Weights of a small mixture-of-experts language model, trained from scratch on English Wikipedia: 1 pick a token.
Below are experts of layer 4 (counted from 0) of a mixture-of-experts language model. Rows are named router (the router's row for the expert), gate (a neuron's input weights, with its number), up (a neuron's input weights, with its number) and show model dimensions 0-255. Each number is 128 + 32 x the weight over its row's rms, rounded and kept within 0 to 255.
Before each expert's rows: a language model's description of what the expert responds to; "gets" lists some tokens that make up at least twice as much of what it gets as of all text. This comes from a sample of Wikipedia text that the model never trained on. Tokens count by the router's weight.

# expert 1
It responds to: Determiners and possessives. Articles and possessive pronouns opening a noun phrase, especially after "is" in biography openings: "is a German…", his, their, 's.
gets: "a ", "s ", "his ", "an ", "her ", "their "
router [170 139 155  96 170 177 163 136 109 163 184 130 116  85 149  81 143 131 160 135 153  90 150  64  79 179  90  82  96 161 139 132 109  87 131  61 106 162  90 187 151  64 178 144 153 132 105 136 147 174 137 182 127 135 164 122 102 131 105 107 104 140 138  92 137 143 141  77 151 142 172 142 205  85 118 140  95 152 146 163 116 103 108 148  88 157  92 144 124 121 127 137 159 101 161 163 133 142 113 133  91 138 129 115 173  86 109 176 176 102 131 104 112  64 189  93 161  94 159 169 156 157 101 124 168 138  85 170 172 138 203  86 106 147 163 131 151  79 134 108  82 103 102 153 139 136 141 124  95 131 107 110 157 121 185 114 165 154 154  82 106 148 130 102 177 152 161 141 104 156 154 165 164 158 130 153  75 176 201  92 112 171 110 152 129  78 137 167 125  93 102  95  85 160 131  96 159 144 128  85  83 132 126 174 102 156 181 107  99  99 155 108 147 142 134 190  80 125 118 143 165 139 184  82 181 186 113 133 154 130 134  58 101 106 160 110 151 224 172 129  83 168 122 133 113 123  82 115 127 117  98 106 134 147 150 133]
gate0 [123 175 154 146  84 153 152 155 137 115 168 166 124 155 132 174 152 110 188 141 145 214 155 102 106 110 207 141  95  98 115 124 102 141 102 114 134 102 141 124 148  91 161 129 156 117 161 113 146 177 121 137  84 100 102 154 154 171 102  69 178  91  90 171  56 147 114  48  79 141 170  75 145  37 123 137 146 146 147 159  97 101  87 137 105 163 137 102 115 125 122 111 157 136 136 146 123 132 110  96  95 156 134 138 203  80 136 112 148  75 119 115 145 176 103 162 131 101 132 141 185 143  94  96 168 151 130  90 148  87 173 150 145  66 140 136 125 147 182 137 128 104 108 125  89 145 123  83 137 185 131 125 146 149 144  82  97 107 168 209 156  77 152  76 130 104  93 130 136 124 126  79  94 147  67 178 130 173 141 106 187 142 115 149 144 100 158 104  82 113 126 102 153 139 143 139 134 124 161  69 110 118 107 115  83  91 207 160 112 140 153 177 121 117  91 206 108  57 147 156 105 104 199 127 124 140  92 122 115 144 102 157 129 111 116 146  43 135  65 123 160  70 134 161 117 124  90 135 137 156 118 117 132 124 141 116]
up0 [145 123 146 100 135 103 154 123 159  87 110 189 135 130 107 118 115  95 105 140 118  61  91 153 132 128 142  89 159  56  98 191 123 126 100 149 155 161 144 111 176 171 181 175  97  94  70 106 126  70 100 157 100 176  88 160 134 148 123 147 155 173 132 111 162 117  84 183 103 140 114 112 121 133  66 176 153 112 157 107  95 156 109 126 102  83 166 146 139 157 143 145 148 102  71  95 134 105  87 164 150 118  99  68  92 132 151  47 124 132 174 105 136 157 167 165 117 191 158 127 149 162 164  96 114 121  99 116 106 141 147 155  86 179 172 157 175 153 114 112 131 133 179  53 114 113 128 174 113  98 112 142 134 162 100  91 152 137 146  98 127 150  95 168 101  91 152 139 146 160  79 119  94 143 135  72 162 127 110  80 156 140 147 138  85 107 126  95 127 134  82 211 155 188  84  95 157  67 106 147 107 145 137 195 112 106 111 131  95 108 110 128 107  77 123 126 144 112 206 209 157 141 103  51  86 134 147 169 139 180 124 112 176 105  89 128 144 114 134 127 206 115 151  98  83 112 144 121 103  86 137  92 129 151 150 161]

# expert 23
It responds to: Auxiliary and copular verbs. Forms of be and have plus not and never, after a subject or modal, as in it was, may be, have been.
gets: "was ", "is ", "were ", "are ", "be ", "been "
router [143 143 147  97 163 159 150 110 123 141 172 148 141  53 142  91 166 135 168 186 134 109 121  69  94 159  90  90  72 175 137 144 151 128 105 133  96 167 151 171 155 100 136 126 131 215 118 138 166 143 163 139 122 121 147 127  99  98 140 121  94 182 167 105  80 154 180  78 158 123 187 185 163  70 110 155 105 141 169 132 114 124  94 145 109 127  73 190 146 119 112 112 141  98 126 142 175 113  86 156  89 107 127 114 138  92 111 155 194 139 141  62 163  91 163  66 116 101 148 128 170 152 100 153 160 131  97 136 152 115 165  68 129 167 142 152 148  91  69 130 117  72  75 170 130  87 123 130 111  99 100 105 142 113 152  94 164 170 159 122  98 156 150  60 119 148 134 149 147 172 168 144 175 162 129 134  56 160 165  97  90 152 150 149 100 106 122 155 122 112  99  88  98 147 117 134 130 122 109  80  96 107 104 163 108 145 186 134 103  99 157 109  90 137 150 168 112  89 129 148 160 159 179  98 124 192 136 140 156 123 131 109  89 105 164  86 187 187 138 165  98 200 109 135 117  98  58 113 107 133  81 102 164 126 185  71]
gate0 [120 163  95  91 151 166 165 124 137 160 155  84 118 160 117 165 150 136 152 149 113 147 144 102 156 118 151  76  73 183 145 155 150 128  75 126 132 156 171 136 144 165 157 120 118 184 110 128  71  66 149  82 136 166  90 115 130 104 118 101 122 136 199 136  92 106 132  66 153 151 146 124  92  90 124 112 130 158 132 119 126 137 104 109 159 120 131 158 109 152 111  86  97 106 155 105 142 162 139 143 132 163 154 129 102  88  99 128 131 128 144 148 169 140  87  97 178 111 152 102 101 117 153  93 108 211 118 140  81 106  98  77 130 182 131 162 119 191  89 151  29 122 177 134  73  87 110 182 148 177 106 102 167 186 140 123  83 132 187 182  90 176 137 127  99  64 109 126 160 157 178  65 148 117 102 134  90 124 137 158 122 137  84 140 111 163 166 132  80 127 179  94 115  88 157 102 148 145 125 123  46 107  70  90 126 186 159  83 176 120 115 110 171 108 123 116  85 146  84  72  80 143 102  81  39 116 113 105 157 132 103 153 124  92 160 158 159 168 111 157 165 160 145 166 106 128 132 119 126  72  96 129 171 126 136  87]
up0 [162 144 114 149  88 167 207 101 179  97 139  80 117 121 117 154 117 175 172  81 153 130 152 142 125 178 184  42 152 137 147  91 168 124  76  82 189  89 171 114 144 110 147 130 114 128  69 133 122 126 130 117 104 154 180 110 123 106 124 117  93  81 107 132 125 140 121 157 141 148 177 151  76 127 116 133  91  99 176 198 157 142 103 102 191 146 145 140 108 104 178 152 155  97 158 116  86 125  90 194  68 133 111 133 119  88 115 171 110  99 147  92 109 143  64 154  92  85  91  97 157 177 177 149 120 125 144 115 104 134 109  75  91 156 165 145 155 119 137 104  93 170 167  73 128 169 191 178  87 118 100 110 162 137 106 145  96  62 130 152 143 144 109 147 148  88 141 138 158 124 142 138 157  66 178 130 119  91 154 122 168 135  67  88 133 115 151 114 119 147 156 118 119  90 116 120 138  97 145  57  95 132  99 164  86 213 190 166 111 123 158 143 145  88  76 139  92  97  91 146 186 166 135 146 129 143  95 132 125 151 113 130  89 176 136 118 149 162 111  92 115 153 199 154 150 163 160 128 177 140 129 160 172  85 123 144]

# expert 20
It responds to: Definite article the. The word the or The, mostly after prepositions such as of, in, to, before names and nouns like Chinese Communist Party.
gets: "the ", "The ", "government", "VF", "string", "each "
router [161 140 141 110 192 157 165 110  99 168 137 147 121 115 127 104 168 150 148 199 139  68 180  76  98 158  91  74 100 152 128 149  91 103 114 105 137 176  89 168 172 120 131 112 154 151 165 164 167 141 115 156 145 141 143 113  73 126 129 112 121 133 141 132 111 149 157  83 188 156 164 144 161  96 123 162 154 109 141 122 128  93 114 150 136 176  98 160 128 110  73 114 118 141 147 182 146 149  66 128 109 110 113  82 149  90 140 133 155 125 164  37 155  81 135 107 185 111 169 169 142 157 114 169 122 146 107 164 165 123 152  96 107 152 166 142 173  98 115 142 117  89  59 167 119  84 154 187  99  78 103 117 184 159 144 144 175 136 191  73 111 141 112 107 133 138 165 182 143 172 189 161 183 163 107 172 106 142 150  88 129 168 135 131 129  91 103 135 151  98 121 100  99 186 108 142 170 125 122  69 100  94 117 170 109 154 177 134  98  99 150  88 196 166 119 157  93  89 123 188 133 161 161 105 180 187 122 141 164 101 123  78  87 110 141 116 159 171 176 147  68 197 121 112 120  91 120 129 167 100  79 125 140 119 166 134]
gate0 [124 151  97 151 115 132 155  90 137 184 133 146  97 137 132 102  72 175  82 153 105 129 152 113 140  70 131 164 114 121  63  71 162  33  63 109 128 116 125 174 102 161 156 122  96 140  85  86 128  91 106 113 104 137 116 134 138 130 140 185 110 146 148 165 125 144 185 117 170 141 186 148 125 114  89  84 114 153 122 141 109 101 140 105 183 160 171  86 132 181  82  77 144 100 150 230 123 147  92 128  61 109 172 114  85 121 138 159  55 117 108 126 112 145 167  94 218 130 153  84 137 150 132 120  75 112 106  99 139 115 103 133 121 114 191 140 137 144 155 133 122 140 146 138 113 119 104 147  86  86 117 161  82 133 147 149 113 198 113 119 104  98 123 137 139 120  71 145  80  80 105 193 181  59 117  98 141 196 103 123 123 128 109 146 125  96 125 160  84 179 163  94 150 135 102 144 107 136 131 161 120  89 166 140 158 130 132 149 104 136 144 140 127 134 105 164  79  90 124 117 130  83 147 115 132  78  93  97 119 190 158 133 178 136 104 138 123 174 130 175 112 113  88  97 149  46  95 188 120 100 173  75 125 155  82 140]
up0 [106 144 121 126 153 145 107 122  84 154 160 190 125 140 121 210 188 144 104 186 120 167 125 133 171  84 126  92 101 156  88 107 140  69 150 160 152 104 137 152 139 132 124 174 157 163 121 129 169  77  94 137  74 174  95 152 155 165 158 117 142  45 133  95 105 144 137 110 120 100 156  97  50 122  90  65 144 104 175 156 123 137  85 108 167 123 123  61 191 149  96  54 157 109 127 150 104 205 131 103 138 137 115  95 131  81  95 116 115 116 128 121 126 105 168 113 189 126 109 135 161 150 102 160 119 147  80 129 141 101 134 150 105 105 179 145 165 121 108 136 164 109 130 135  94 112  94 115 152 123 183 147 116 124 185  97 105 131 136 135 151 181 169 129 119 133  89 137  76  92 166 183 157  86 134  80  86 210 162 152 131  89  97 144 167 119 141 181  92 184 176 125 149 184 111 188  52 121 132  91 136  93 122 114 117  78 141  98 146 133 135 100 134 122  98 145  97 108 110 102 111  83 134  97 155 101 129 180 135 160 121 185 133 101 161 152 175 140 127 186 109 115  92  55 147 109 112 159 101  74 186 124 122 109 107 159]

# expert 26
It responds to: Hyphens and compound joins. Hyphens and dashes inside compounds and abbreviations like Pac-12, All-Pac, long-range, Brother-in-law, and the word piece after such joins.
gets: "-", "–", "/", "same ", "_{", "+"
router [129 108 128 108 140 106 137 110  94 166 172 159 101 118 136  92 146 114 136 128 157 106 104  76 100 185 104 104 101 146 162 164 149  89 124 127  75 158 102 157 139 112 167 106 184 179 119 156 143 122 187 144 131 143 128 120 105 122 109  72  87 159  87  76 166 158 184  78 140 139 147 154 142  76  89 145 122 121 130 218  97  83  85 184 146 194 106 147 180 134 148 140 123 118 159 141 144 152  85 149  95 106 143 119 151  64  89 125 147 100 147  87 171 102 156  97 152 113 150 170 133 170  74 115 165 155 100 102 139 103 155  75 144 170 147 142 136 116  60 153 125 127 116 154 134 122 162 176  86 101  80 119 167 173 156 125 192 145 163 102  73 145 166 108 125 151 155 163 108 135 155 181 140 144 120 146 129 191 162  95  92 194 144 136 105  90 125 139 165  67 130 114 138 160 123 109 142 147  76  79 119 109 148 191  88 177 136 137  80  89 142 113 137 176 148 144  85  85 200 164 159 139 138  78 142 169 166 175 107  87 160  84  93  49 174 106 121 140 175  98 110 138  97 126  97  96  95 128 136 145 106  78 134  84 155  95]
gate0 [162 173 164  83 196 158 131 157  92 121 134 139 157 153 119 116 141 105 134 115 176 189 125 150 144 198 104 110 167  79  87 131 121 169 112 116 107 163 127 142 147  64 152  86 100 129 136 136 133 110 126  74 102  72 128  62 122 134 142  63 159 144 139 158 183 143 149 199 159 163 124 107 147  97  96 123 142 127 168 178 131 125 110 105 146 118 136 140  56 120 159 163 129 130 152 106 127 176  99 132  89 157  85 111 167 115  71  92 130 108  85  72 134 188 142 112 140 159 101 107 123 163 151 189 184  87 140 154  77 154 101  61 171 126 145 148  82 148 141 125  75 157  72 130  78 143 174 126 128 172 137 161 127 135 107 101 144 116 137 110 106 118 116 115  87 184 152 136 102 149 157 133 203 117 155 130 117 108 138 135 122 110  75 102  81 126 123 127  99 123 141 203 154 147  97 142  59  62 135 169 122  97  45 144 146 106 177 115 113 136  85  83 130 102 139 176 190  94  93 168 164 159 188 116  65 174 117 124 131 114 127 111 151 123 142 120 120 100 105 135 161  42  88  90 129 115 141  66 125 131 151 121  85 131 147 129]
up0 [163 187 143 131 145 141 136 155 118 115 130 149 132 157 177  67 148 115 172 135 128 184 114 153 139 199  81 117 141 135 133 115  48 100 128 157 158 112  91  88 217 164 114 140 119  84 154 134 190 118  81 101 146  96 123 118 118 186 122  66 157 155 156 136 135  71  82 232 224 119  99 142 123 127  92 126 102 112 138 133 137 141 156 138 142 120 166 104 108 115 130 181 153 186 171  60  99 160 111 125  28 151 129  81 138 117  80  98 119  93 111 140  78 200 175 127 102 128 142 146 131 144 138 134  71 129 159 154  76 125 164  95 158 123 136 133 166 115 121 125 168 162 123 160 115 100 185 142 218 134 102 181 105  95 138 105 152 155 132 144 100 100 124  93 124 141 192 173  76 133 157 120 170 185 135 146 128 114 129 112 124 143 125 199 115 103 127 118  73  91  85 141 130  82 111 144 113 107  52 153 126  88 147 144 109 134 149 153 137 128 107  92  69 114 120 137 152 188 119 148 118 111  81 142 148 167 105 157  99 117 183 120 142 130 148 141 138 117 134 147 158 103 164 116 153 116 149  84  86 141 120  79 137 139 128 118]